python train.py --n_layer=12 --d_model=320 --n_experts=96 --experts_per_token=3 --d_expert=64 --d_shared_expert=128 --activation="geglu" --moe_layers=[1, 3, 5, 7, 9, 11] --router_score="softmax" --normalize_top_k=false --routed_scale=8.52 --balance_loss=0.00849 --balance_bias=false --router_bias=true --init_std_router=0.0256 --lr_router=0.000804 --vocab_size=16384 --norm="rmsnorm" --norm_eps=1e-06 --tie_embeddings=false --optimizer="adamw" --lr=0.000682 --beta1=0.9 --beta2=0.98 --grad_clip=1.0 --batch_tokens=[65536, 131072] --seq_len=256 --train_tokens=613300000 --steps=6355 --dataset="wikipedia_en"
Below are experts of layer 3 (counted from 0) of a mixture-of-experts language model. Rows are named router (the router's row for the expert), gate (a neuron's input weights, with its number), up (a neuron's input weights, with its number) and show model dimensions 240-319. Each number is 128 + 24 x the weight over its row's rms, rounded and kept within 0 to 255.
After each expert's rows: a language model's description of what the expert responds to. This comes from a sample of Wikipedia text that the model never trained on.

# expert 34
router [147 129 157 114  98 117 108 146 171 107 123 111 175  93 106  99 134 161 136 147 136  98  81 109 127 174 128 153  86 115 114 131 162 144 103 129 128 130 136 134 101 118  65 143 165 154 133 163 115 126 138 152 151 129 100 132 123 145 129  94 100 118  84  82 173 133 106 112 132  98 135 137 124 169 125 118 150 111 117 109]
gate1 [160 116 167 157 126 145 166 130 144 123 144 114 111 102  97 101 154 150 113 144  94 148 108 114 103 152 103 108 137 152 173 137 139 116 146  71 145 136 173 161  98 102 114 173 138  99 132 121 108 136 121 118 129 137  97 137 122  92 159 109 138 103 136 153 164 114  92 100 122 121 151 112 135 153 122 127 116 110 100 113]
up1 [142  78 142 129 122 155 145 142 112 133 106  84 112 142 128  68 131 118 109 113 157 134 115 125 100 120 108 128 159 161 132 132 179  82 156 106 154 155 180 131 106 133  94 104 165 171 116 139 128  99 141 134 137 107 136 108 100 134 140 172 163 108 141 134 130 121 104 162 142 157 126 154 153 129 100  58 144  94 122 117]
gate2 [138 117  99 113 134 115 142 154 128 149 113 134 117  90 124 132 105 132 116 113 123 139 138 159 178 133  99 146 106 109 184  96  87 152 126 139 136 157 136 109 190 102  81 109 120 126 111 145 123 146 136  86 166 122 125 135 112 109 120  94 134 140 125  79 129 136  97 103 111 156 126 120 146 126 107 141 113 186 143 153]
up2 [120 176 105 170 130 124 108 117 139 170 101  93  89 148  89 117  93 137 141 138 139 129 160 136 172 130 157 146 141 122 140 134 121 113 122 176 146 122 139 120 138 124 135 125  87 135 110 114 130 138 152 120  94  93 158 145 123 151 131 124  68 149 108 114 146 107 153  70 189 115 158  80 179 112 132 119 102  93  98 134]
gate3 [132 128 116 134 119 131 114 131 174 121 128 143 120  97 155 119 107 152 162 139 130 121  96 117 119 110 131 123 138 155  87 162 126 109 132 174 155  69 142 167 145 128 108 109 161 140 167 137 119 131 143 156  86  87 125 143 129 104 148 171 151 106  76 143 128 132 121 146 145  99 129 153 167 143 101 136 146 131 117 145]
up3 [117 114 105  94 109 102 139  91 106 127 142 144 112 119  93 135 106 120 115 142 114  97 150 138 169 127 112 156 128 114 107  90 108 100  95 147 101 132 119 114 124 101 159 143 151  96 116 137  87 161  67  80 149 156 115 108 114 127 113 120 167 166 157 202  92 129 120  93 120 131 119 121 119 146  97 150 157  91 110 126]
gate4 [182 150 146 128  88 150 141 105 150 136  97 142 126 151 136 147 135 101  99 144 132 115 154 106 112 140 100  96 172 168 131 175 134 146 131 167 125 100  84 111  93 169 106  90 162 120 109 161 128 109 129 120 142 158 113 120 107 119 140  88 108 190  86 115 141 159 100  97 129 135 138 144 162 141 133 114 155 109  96 111]
up4 [116 155  84 149 174 120 157 117 110 134 135  94  84  95 162 155 111 134 152 102 121 132 131 185 130 128 135 131 109  86 144  94 114 103 114 145  69 133 141 144 185 140 144 173 100 145  82 158 126 143 111 135 122 145 109 100 138 129  90 149 165 124 170 113 117 126 156 122 147 116 154 149 108 114  86 119 106 185 149 142]
gate5 [173 105  92 117 151  87 139 166 148 102 118 190 113 128  97 105 139 106 123  91  87  86 140 142 126 116 154 151 150 149 142 113 133 129 120 111 147 162 103 124 111 158 102 132 160 109 153 138  83 150 117 167 133 114 139 145 103 138  87 145 130 157  91 141 116 145 110 115 152 139 132 161 163 131 117 162 141 141 122 146]
up5 [ 92 158 122 171 131 130 170 135 131 105 130 173 149 151 103 133 134 131 106 132 138 142  89 106 140 155 100 138 150 141 108 140 156 162 126 122 157 155 158 127 127 121 119 125 169  71 151 163 134 145 158 130 126 126 135 162 152 113 120 131 109  83 101 113 165 144 124 127 110  80 142 102 131  94 188 122 149 163 113 158]
gate6 [172 125 142 112 136  81 138 123 145 137 104 108 167 135 139 103 133 117 104 152  83 113 115  93 116 144 136 108 152  85 175 164 151 109 123 111 116 114 138 166 132 168 140 144 130 129 116 155 106 128 137 101 119 114 112 159 109 112  69 156 127 152 119  99  89 146  86 125  71 128 127 141 139  97 120  90 152 141 159 141]
up6 [ 92 107  87 166 142 145 148 109 108 123 163 111 122 123 160 162 121 155 122 124 122 149 165 150 108  98  99 133 109 132 110  72 102 111 153 146 121 147  88  78 169 120 162 168 144 105 124  92 149 123 171 134 110 151 131 116 126 143 115 114 111 168 132 137 112  65 116 127 145 171 117 125 107 157 142 168 134 124 126 110]
Nouns after an article or number, mostly time spans such as years, season, week, century, plus general nouns like role, area.

# expert 8
router [120 117  85 115  92 162 116 136 140  86 118 146 132 187 108 148 190 120 121 152 117 140 132 142 126 132  79 138 181 121 116 129 123 110 120 124 156 134 142 148 110 134 137 163 149  87 166 142 111 154 188 146 148 129 128 155 120 153 105 125 130 135 138 143 105 118 122 143 127 185  95 172 131  82 117  94 137  82 152 164]
gate0 [151 136 138 132 120  77  99 127 129 111 145 158 122 148 148 100 140 142 107 132 104 126 105 115 144 148 136 107 158 100 112 112 162 135 156 142  96 128 141 102 110 131 138 141  96 136 160 141 108 120 104 107 157 154 159 158 109 145 113 159 119 138 139 110 129 125 111 104 132 100 129 155  80 114 151 169 114 116  99  81]
up0 [161 126 132 140 113 161 124 160 145 116 159 140 127 115 113 152 110 114 101 136 139 151  89 114 136 164  95 144  99 101  79 151 140 156 143  79 185 109 119 129 125 108 161  85 107 190 115 151 109 154 131 154 141 102 118 152 113 145 136 116  95  95  96 102 173 130 121 136 128 157 142 122 145 129 137 109  93 140 126 142]
gate1 [151 132 134 149 139 126 148 142 179 147 130 147 151 143  85 116 135 132 106 106 133 155 125 127 139 143 113  83 155 130 157 108 160 176 148 115 159 145 153 147 168 117  94 141 111 156 161 125 150  95 126 142  95 129 128 101  90 119 118 162 166 149 119 125  98 156  94  53 114 175  81  99 147 130 129 141 109 108 162 107]
up1 [168 133  92 111 146 135 163 144 118 141  84 135 115 138 124 105 141  82 109  79 153 133 114 141 106 124 118  73 175 120 147 124 136 129 133 136 140 129 136 137 131 143 115 139 138 151 155 142  85 161 138 174 138  92 146 122 131 110 113 109 115 114 143 109 142 173 115 100 149 149  95 134 115 153  85 131 141  85 189 130]
gate2 [144 149 120 123 101 123 110 150 140 112 104 161 157 152 117  89 157 131 130 155  77 128 154 149 129 183 113 130 156 137  84 124  87 121 136 149 131 124 136  95 154 108 164 122 110  91 104  64 120 167 139 158 157 125 131 148 127 136 121 149 120 150 148 147 141 124  78 131 117 135 116 159 113 113 142 136 124 150 135 138]
up2 [140 152 125 134  93 138  87  94 122 119 134  74 135 156 116  99 164 167 116 122 127 119 153 128 161 175 129 157 151 122 137 105 116 126 119 120 136 129  97  82 102 127 145 116 157 129 119  93 154 125 124 119  88 138 129 128 135 189  86 172 143  93 109 135 130  93 131 145 119 127 158 122 103 113 177 116 113 159  98 137]
gate3 [133 122 144  87 129 169 137 150 160  89 125 103  69 122 158 127 132 141  86 134 147 109 144 107 131 147 120 137 181 112 108 137 113 129 163 127 122 124 154 138 127 154  94 134 107 152 136 101 124 172 126 109 135  88 148 125 108 131 134 152 128  88 121 167  99  98 136 147 176 134 141 128 120 156 117  95 130 101 114 156]
up3 [121 129 138  67  82 122 140 119 115 158  95 123 183 125 128 155 128 132 115 140 132 132 114 199 173 125 126 137 133 113 164 107 107 102 112 146 139 141  94  89 126  76 129  70 140 148 149 132  91 118 128 116  96 165 112 177 122  96 100 151 177 142 126 155  94 137 120 110 155 110 155  68 125 130 135 112 160 146  94 159]
gate4 [154 132  63 124 122 140 112 128 127 166 175  89 113 143  76 126 178 147 137 108 113 132 138 109 126 149 103  95 138 142 110 137 105 133 125 115 134 106  89 142 112 108 153 167 169 133  82 139 103 186 161 117 122 122 121 106 156 146 110 145 149 106 122 155  99 113  99 143 130 147 161 158 165  98 142 132 111 127 129 119]
up4 [122 142 106 171 129  93  73  96 115 134 123 134  94 126 159 172 109 164 146 131 131 139 125 122 113 169 185 144 130 138 158 108 133  99  85 146 112 124  97 142 155 129 141 160  99 154 114 133 143 146 126 107 144 126 173 116  93 103 109  95 152 143  86 140 168 138 116 115 103 120 112 136 110 118 106 157 160 118  98 192]
gate5 [138 126 145 101 115 117 117 106  99 101  79 111 159  79 112 132 140 102 132 144 153  90 114  88 141 135 176 115 118  99 135 130 115 124 104 149 128 162 150 120 120 131 103  70 135 135 117 145 111 137 126 107 107 163 172  90 157 100 138  90 123 166 161 100 150 126 150 150 165 135 116  97 101  94 147 159 127 177 108 144]
up5 [144 163 108 151  92 129 148 123 133 104  97 125 141 152 133 123  93  95 132 137  82 122 151 108 132 111 123 107 154 118 110 153 127 148  95 117 128 158 119 118 120 119 173 136 138 114 100 120 134 123 113 108 126 152 212 126 114 152 131 110  86 111 129 178 134 113 134 135 132 162 120 113  94  98 182 130 111 108 129 162]
Prepositions after past participles or nouns that introduce an agent, material or source, such as designed by, brick with, named for.

# expert 1
router [134  75 138 122 114 118 159 121 136 142 172 127 163 158 148 111 110 118 177 133 142 123 132 104 170 120 116 117  92 161 110 107 118  87 150 158 126 129 161 128 129 112 118 122 130 140 115 131 151 117 167 147 122  84 108 108 159 143 149 151 114 118 110 128 105 117 153 106 140 145 155 123  96 187 142 136 155 119 129 133]
gate1 [128 113 167 145 107 110 126 139 136  95 124  90 118 118  96 102 138 108  82 116 107 131 129 111 154 102 132 142 134 172 193  78 166 106 124 112 147 130 127 108 124 148  57 118  82 100 138 129 144 150  84 139 122 150 151 126 126 104 118 113 119 149 131 145 161 144 147 102 162 138 109  76 138 153 134 104 149 134  90 120]
up1 [137 103 127 103 154 114 145 106 112 144 118 116 106 113 107 156 123 117 130 155 152 160 162 135 143 185 136 119 147 117 199 120 131  99 179 192 144 157 137 162 121 121  99 164 129 111 196 193 109 109 118 119 108 122 100 130 145 102 115 140 119 103 121 131 121  89 111 108 164 151 149 137 137 153  96 137 163 160 136 125]
gate2 [117 101 138 105 116 109 149 118 108 164  82 142 116 148 111 125 126 161 125 163 101 162 112 107 141 167  83 152 117 142 151 152  78 134 132 153 149 158 107 108 144 120 174 139  78 113 117  88 146 122 139 142  96 107 166 112 143 139 124 136 149 135 113 127 148 131  63 132 116 104 102 152 107 133 111 124 155 208 115 151]
up2 [115 153 127 116 185 114 100  97  96 146 151  71 136 106 100 101 160 117 115 175 124 163 168 126 128  90 151 136 127  99 100 111 142 105 143 151 143 135 114  94  90  88 139 114 119 137 128 133 133 164 147 145 128 162 129 156 108 155 156  90 107 125 120  95 135 140 153 103 109  96 140 174 128 157 108 130 123 137 128 125]
gate3 [160 156 126 143  75 158 139  97 130  95 151 189 119  81 170 142 122 148 126 127 113 131  93 100 120  77 121 140 100 136 106 136 145 156 126 116 138 147 127 108 122 157  87  89  85 156 189 106 158 139 114 130 122 114 170 155 137 114 107 141 131 138 127 127  80 109 124 145 111 114 145 148 178 133 136 123 164  79 139 139]
up3 [114 129 123  99 135 145 118 125 118 170  73 150 101  96 156 141 193 155 132 139  82 120 162 133  85 153 124 132 166 108 148 158 139 105 104 141 123 148  97 144 120 170 153 166  94 113 127 117  97 146 137 111 114 157 115  97 105 146 130  74 133 130 114 125 144 120 111 119 150  97 124 103  93 132 147  83 163 155 133 173]
gate4 [128 115 158 139 118  99 128 155 117 123 123 101 118  83 158 164 105 130 138 122 115 127 122  89  94 146 135 136 127 127 104 167 117 124 103 120  88  68 138 119 140 136 131 155 139 101 106 137 173 158 132 152 124 128 140 101 150  94 143 119 142 178 126 134 147 129 143  82 124 134 187 126 174 113 132 115 146 148 142 124]
up4 [118 121 100 142 152 145 144  78 138 179  94 102 146 110 123 155 121 145 128  98 130 147 127 123 101 163 109 128 157 178 162  77  83 135  77 177 103 110 108 121 140 106 113 169  98 123 114 122 126 110 131  84 132 128 148 116 114  75 147  87 192 143  92  89 149  84 123 123 149 107 167 117 121 123 104 112 157 113 121 159]
gate5 [154 136 110  95 111 138 160 132 159 140 144 120 169 138 115 116 159  93 125 122 135 149 109 136  97 102 131 102 157 122 128 119 102  88 125 125 166 179 127 116 130 128 102  98 137 131 126 140 107 141 115 123 145 145 152 140 183 129 107  92 164 114 123 144 109 139 133 123 143 130 177 144 112 137  95 137 108 133 104 165]
up5 [101  99 103 134 123 111 152 163 135 149 109 145 125 117 181 115 115 151 134 158 122 133 137 105 134 135  97 116 133 172  89 106 140 109 110 135 136 153 137 155 165 148 136  92 144 145 106 112 103 130 135 111 154 169 155 160 132 115 127 122 188  96 171 116 162 120 140 145 142  93 144 120  94 136 173 115 120 120  97 188]
gate6 [160 154 115 130 140  69 122 116 110  92 149 110 125 127 136 124 151 101  90 115  93 101  81 111 191 121 110 122 114 125 145 174 121 128 144 137 127  72 128  91 111  92 102 189 140  82 144 148 114 132 144 115 137 144 116 157 128 114 120  93 108 129 134 159 105 108 112 119  90 112 131 124 155 165 152  95 152 105 111 111]
up6 [129 142 117 106 116 141 119 176 107 155 114 135  96 156 157 153 154 128 122  97 116 133 147 130 106 153 159 145 132 137  92 109 118 152 127 113  74 137 123 150 188 141 159 141 113 149 105 169 143 145 125 106 140 176 131 135 102 105 116 125 117 186 123 177  97 130 136 100 144 148 142 131 101 114 118 166 122 101  90 139]
Noun-forming word endings and whole abstract nouns, such as ation, ion, ity, ence, ag in paragraph, story, version.

# expert 49
router [104  94 153 114 127 161  94  98 102  86  93 149 172  96 168 113 191 126 109 129 169  98 129 121 155 143 121 121 118 119 156  91 134  95 113 130 150 147 105 136 153 119 104 126 140 144 148 133 149 141 141  89 156 135 120 108  92 136 139 121 159 169 129  87 143 102 157 128 143 143 145 117 107  93 141 130 133 139 163 166]
gate0 [ 81 117 143 112 145  65 110 136 105 154 124 110 105 123 120 116 125 147 150 157 123 148 113 105 160 129 117 118 112 114 134 120 151  85 133 157 150 172 111 119 139 140 104  82 150 154 177 160 108 104  86 113 107 146 160 150 140 126 117 150 130  69 121  92 144 138 104 133 166 133 137 195  94  98 122 153 104 155  95  80]
up0 [149 101 167 104 120 135 133 157 120 144 152 147 129 160 118  99 113 121  81 124 144 171 156 129 134 152  82 156 179 125  89 122 138 134 170  85 165  75 111 148 136 156 164 114 133 150 112 130 120 167 132 138 116 141  84 137  64 149 148 125 123 117 116 128 155 157 121 121 120 142  91 154 165 134 123  78 130 116 114 133]
gate1 [123 129 155 134  51 172 165 184 111 152 103 149 149 125 104  88 117 132  84 106 143 157  89 159  92 159 150 109 121 135 136 124 155 119 120 101 101  73  88 126 145 121 114 145 116 149 118 122 142 119 102 136 108 149 130 137  76 125 139 128 124 126 116 142 141 177 134  80  85 126 109  73 153 137 110 146 121  94  87 149]
up1 [129 135 141 105 125  89 113 168  87 145 154  91 125 149 100 101 119 119 168 152 160 134 137 108 112 123 169 109 150 164 109 143 124 121 103 154  80 124 127 154 130  96 138 129 180 134 138 122 145 135 119 124 145 126 125  84 161 112 138  95 150 112  91 130 185 112 173 142 175 148 144 154 102 134 133 118 122 123 140 187]
gate2 [135  97 130 136 126 114 146 120 110 129 144 129 104 119 138 127 157 125 100 132 107 113 151 148 137 162  97 126 142  87 169 114 106 129 107 159 130 172 136 135 135  86 138  79 146 145  85 119  78 136 138 157 104 121 152 111 149 136  85  82 123 140 147  63 114 124 160  97 135 162 122 152 127 132 171 140 117 153 135 137]
up2 [136 172 144 114 118  98 141 163 145 152 118 107 129 138 171 163 169 148 150 130 164 167 100 129 162 120 152 172 108 143 119 109 142 123 120 120 145 120 138 154 130 127 174 152  80  96 124 134 167 119 161 130 123 133 145  89 128 147 149 159 109 141 147 129  97 121 102  98 122 141 132 151  76 114 129 102  93 142 103 165]
gate3 [139 113 110  89 135 141 147 159 115  88 134 139 138 137 125 132 188 177  94 103  97 150 140 101 102 161 117  78 155 118  57 150 125 145 121 131 127 101 144 146  94 119 107 135 117 132 151  83 127 130 130 166 175 101 127 126 103 155 127  68 140 161 138 125 151 127 121 154 117 134 108 159 159 183 135  97 144 121 144 135]
up3 [146 134 133 119 130  98 155 114 153 150 146 164 130 128 111 106 103  89 147 171 122  98 146 135 112 104 144 156 111 100 179  94  81 129  82 135  80 124 163 143 106 104 133 155  72 109 154 136 129 159  84 127 138 148 144 128 109 119 102 147 128 154 156 166  82 154 135  87 157 118 145 107 107 155 158 126 159 128 123 151]
gate4 [132 136  92 133 125 139 113 135 118 122 111 136 127 127 106 124 159 170 135  74 132 124 177 143 125 120 132 149 168 136 132  91 112 173  82  88 131 125  95 111 151 137 166 104 134 109 139 136 119 109 121 138  95 120 181 105  95 137  82 149 113 165 137 155 103 156 143 114 137 138 138 139 126 102  86 142 117 103 112 182]
up4 [ 91 115  98 152  83 102 161 118 131 173 121 106 161 131 133 177  78 136 122  95 107 166 131 103 155 109 147  81 114 140 107 109 157 156 144 119 134 147 125 152 125 118 121 156  98 154  94  94 126 141 117  73 161 148 138  88 133  95 146 161 184 133 155  89 137 138 113 111 132  86 147 119 126 168  62 123 187 144  98 119]
gate5 [198 115 174 126 101 150 142 124  81 114 175 133 124 118 103  99 126 110  94 154  94 118 170 129  81 156 112 134 160  57 160 160 162  80 133 177 119 131 143  72 128  98 156 118 121 118 117 165 103 141 162 159 154 155 170 132 131  98 110 133 113 133 107 128 184 124 196 115 131 118 144 143 109 134 185 137 170 102 127 102]
up5 [106 130 107 161 115 136 149 122 120 121 110 108 149 133 162 176 122 147 139 126  94 131 102 105 139 112 139 143 164 189  97  96 116 125 128 125 150 159 151 150 150 154 116 152 112 154 119 123 148  82 111  99 118  95 134 150 124 114 153 155 171  99 146 143 146 150 119 107 127 132 137  96 119 113  95  79  72 116 117 162]
Prepositions opening time or place phrases, often sentence-initial, such as in, at, on, after, during, through, following.

# expert 19
router [138 130 139 155 106 120 109 107 107 147 143 141 142 145  88  84 141 131 160 106 153 139 138 116 139 166 161 152 152 149 130 117 132 146 105 116 134 101 106 140 129 143 117 141 157 111 103 167 116 155 182  99 100 129 184 147 152 148 128 162 143 121 140  97 127 151  98 109 106 159 114 148 115 100  93 145  75 132 136 148]
gate9 [ 92 168 121 121 152  86 148 153 123 158  92 174  99 114 136 146 147 123 155 154  95 107 133 104  75 181 118 106 122 112 113 119 169 109 133 127 106 105 154 147  88 128 135 108 105 161 107 152 122 114 106 122 147 153 141 119 151 126 139 131 114 108 140 119 138 100 185 132 101  95 151 105  98 132 134 155 173 166 132 146]
up9 [143 122 128 153 142 120 144 149  98 114 118 124  79 108 117 133 146 172 113 110 153 115 130 120 146 119 133 164 192 159 142 157 171 108 157 109  91 146 183 111 179 108 131  98 125 148 114 110 129 135 121 104 135 147 123  98  90 165 170 164 170 108 142 118 143 137 160  91 111 162 111 118 111 113 138 131 149 171 118 137]
gate10 [133 104 136 139 120 124 151 121 114 130 118 148 138 130 123  74 100 151 100 136 130 174 128 140 132  89 122 130 123 134 106 154 109 137 123 110 119 143 120 136 134 140 101 153 126 120 101 100 132 131 118 101 164 109 129 173 149 144 130 128 105 123 113  98 106 161 139 133 131 116 131 167 132 157 108 179 110 107 110 125]
up10 [101  94 133 130 110 146 124 123 132 177 164 125 142 108 125 120 139 159 113 125 152 155 154 187 153 140 117 125 176 106 122 158 111 145  94  90 120 147 153 150 140 150 159 126 150 155 107 141 138 159 127 132 130 103  98 136  80 105 123 144 121 110 101 158 141 110 130 106 175 144 182 143 163 125  92 157 145  91 127 137]
gate11 [109 142 153  98 160 171 129 120 147  93 151 153 136 120 100 133 106 149 130 134  98 131 106 149 146 111 145 162 112 130 118 164 186 131 159 126 139 154 128 176 137 138 125 142 129 136  95 138 130 140 128 137 143 113 104 128 127 131  87 138 131 121 107 126 147 142  95 123 135  91 123 110 115  86 138  89 129 146 137  82]
up11 [160 152 141  90 164 118 162 141 147  92 125  98 144 146  66 148 106 147 172 130  98 194 108 167 126 154  93 125 135 128 127  97 140 148 126  98  92 104 107 139 133 119 107 163 135 119 136 132 128 110 110 141 153 146 166 131 140 155  84 105 144  77 166 146 143 148 141  92 141 174 141  97 142 103 127 100 204 159 125 106]
gate12 [130 102 155  85 140 123 115 106 109  73 138 129 140 133 134 101 115 114  73 131 132 114 179 140 123 125 162  97 100 133  91 140 121 170 152  91 140 127 158 138 144 176 146 127 126 126  85 141 127 103 117 120 125 111 135 148 127 148 126 183  92 185 118 110 103 135 139 125  94  95 133 127 126  91 135 160  81 161 134 105]
up12 [122 111 122 135 100 140  97 125  84 147  85 115 107 123 151 104 133 155  98  99 132 127 157 119 139 130 157  89  85 131 142 113 109 162 145 135 119  75 127 133 147 137 130 112 146 143 127 126 109 129 105  76 102 130 152 140 153 136  95 106 153 128 175  96 120  86 180 149  79 120 111 122  89 138 107 188 126 156 110 138]
gate13 [132 146 110  97  91 120 112 106 115 111 115 144 132  94 123 149 129 117 104 101 114 137 111 132 100 111 164  74 146 132  99 131 112 160 119 182 139 158 127 106 140 127 123 101 127 117 126 110 168 129 181 184 149 155 138 109 115 127 133 137 103 136  91 142 132 137 142 122 144 113 137 109 129 106 120 139 146 126 141 117]
up13 [154 106 134 112 149 151 155  87 129  94 137  92 148 108 150 122 141 150 108 130 192 169 148 140 107 171 113 111 181 118 142 119 120 155 158 118 140 105  93 107 129 124 132 123 104 136 163 160 114  73 127  84 101 135 155 127 183 138 112 161 109 151 134 138  83 133 103 122 128 143  68 102  99 123 130 109  93 140 171 183]
gate14 [177  99 123 134 123 166 139  80 131 141 140 112 170 111 140 101 150 157 136 120 102 173 140 164 135 124 101 112 157 158 115 108 120 173 183 131 142 109 127 160 113 126 128 140 155 134  79  89 111 100 141 119 101  85  85 100 106 132 140 104 133  68 122 108 109 152 145 132 134 129 117 161 124 118 138  78 110 150 118  97]
up14 [138 144 151 149 121  95 133 127 154 152 152 129 132 160 145 113 120 159 134 114 164 114 137 109 105  85 106 132 120 104 122 150 153 111 122 160 128 110 100 111 112 134 123 140 102 115 103 108 140 106 103  89 122 148 120  85 151 136 135 140 102  99 121 123  96 105 151  74  99 148 124 119 144 122 103 150 142 119 171 125]
List-item dashes, common function words like of, and, a, and inner word endings in foreign names or words, like electrified, Llandudwen.

# expert 23
router [131 115  91 102 146 114 107 158 103 149 130 126  98 105 147 105 131 100  96 143 129 160  91 146  91 102 161 132 131 124 184 139 132 115 129 116 132 111 153 172  97 122 102 128 153 124 116 138 118 163 147 123 132 135 133  90 129 108 106 114 107 149 137 120 175 136 106 154 124 113 116 156 135 103 101 141 179 118  99 149]
gate9 [ 94 141 140 152 191 121 164 141 109 133 131 104 104 157  95 103 143 142 132 172  73 162 137 130  73 184 157 119 143  78 125 137  93 129 131 102 124 116 157 176 115 149  90 169 171 168 106 138 103 157 127 136  97 140  90 101 141 127 126 149 144 167 143 131 108 107 130 133 141 109  95 160 104  70 144 101 100 150 178 121]
up9 [ 94  96 149  87 125 103 146 119 147  96 137 148  98 125 161 131 141 167 102 162 117 106 127 104  93 116 136 105 115 144 136 179 120 117 124 118  86 134 135 116 104 131 165 147  84 128 112 141 135 154 149 141 148 112 117  98 106 107 154 146 123 102 116 150  94 141 136 145 111  86 141 156  75 136 110  92 160 168 114 128]
gate10 [152 132 106 152 137  99 143 130 135 135 111 121 144 107 133 128 151 121 137 116  97 138 166 109 132 108 149  81 124  98 156 136 107 138 123 123 122 142 136 153  95 150 119 104 138 102  69 151 131  87 151 116 127 124 136 154 166 142 109 119 117 127 164 148 134 133 121 137 147 131 114 101  97 156 143 137 133 110 133  95]
up10 [119 110 159 142 107 146 149 135 106  97 106 174 116 128 100 132  77 155 138  86 140 126 140 161 135 163 142 125 119 139 124 107  89  99 143 160  92 124 102 105 143 136 122 108 111 150 106 121 123 152 103 119  67 138 101 179 113 111 172 143 123  79 108  95 134 161 136 129 155 132 154 122 135  97 148 112 118  86 142 157]
gate11 [106 111 135 174 127 140  92 144 116  90 124 161 171 118 163 129 111 137 141 127 151 111 146 137 164 136 131 119 156 164 134 168 126 124 128 108 106 158 138 129  94 105 134 112 166 150 151 143 143 127 125 104 132 158 146 125 170 123 153 103 112 171 156 110 124 129 111  79 154 113 123  83 133  99  83 107 129 117 146 110]
up11 [159 165 106 137 142 147 130 166 135 132 140 138 130  77  96  59 128 104 179 148 110 160 153 148  89 168 143 100 139 158 105 167 108 103 138 150  88  87 101 126 121 134 103 106  74 112 118 126 124 105 105 142 109 133 165 104 145 117 108 126 112 119 132 113 107 118 119  96 132 119  86 146 111  90 121 120 147 124 122 142]
gate12 [147 167 149 136 153 141 139 131 117 117 118 145 115 143 130 124  82 107 129 124 109 112 127 130 110 140 119 124 143 129 109 138 116 159  98 118 161 104 165 168 121 131 144 156 143 104 108 125 127 174 139  87 117 113 117 149 111 142 158 173 146 180 124 114 143 139  99 162 133  80 114 106 127 133 167  95 103 131 157  90]
up12 [135 122  92 119  94 152 148 120 114 170 124 129 127 175 107 139 139 141  93 118  97 138 128 122 136 155 128 103 135 113 128 132  94 131 160  79 149 128  91 153 121 143 178 109 133 109 160 117 115 158 131 103  88 152 147 132 158 158 142 139 112 145 176 140 125 141 139 155  65 155 143 114  91 150 117 123 101 104 160  95]
gate13 [117  99 112 130 132 145 124 125 133 111 125  99  98 104 134 132 156 106 121 105 138 152 104 103 105  95 149 133 104 127 142 144 159 164 106 109 126 157 101 136 126  91 188 106 111 119 166 143 157 163 120 127 141 158 152  94 122 127  80 123  96 131 104 104 139 162 153 113  73 148 103 138 165 122 124 154 125 123 149 124]
up13 [103  83 152 117 160 149 130  88 141 147 108 159 120  85 144 122 134 134  99 110 146 117 145 131 141 161  95 142 127 127 127 174 134 149 158 141 115 100 119 155 161 124 126 119 114 141 132 159 163 116 162 112 120 137 167 135 157 100 111 170 154 149 132 128  71 105 178 134 118 131  87 109 121 133 134 153 143 145 105 124]
gate14 [144 103 113 139 128 110 120 130 104 133 157  93 145 104 132 140 123 145 119 135 103 108 123 138 162 127 112 116 120 144 126 146 136  90 157 110 176 133 153  78 149  96 140 130 125  76 120  84 170 155 130  99 134 133  90 135 128 144 168 145 116  79 152 117 125 129 121 174 136 126 146 146 137 132 115 120 132 132 123 119]
up14 [161 130 154 161 171 119 149  96 111 147  99 149 131 152 131  97 135 103 146  90 127 116 139  92  54 143 157 172 103 143 136 130 157 152 129 141 143 141 142 142 128 137 147 144 129 128 149 124 115 126 163 120 116 130 116 142 106 138  92 124 120 159  93 139 103 119 154 116 116 111 151 119 167 112 125  79  89 156 146  86]
Census race and age figures such as Asian, African, 30.0% under; also quantifiers like several, many, various, some.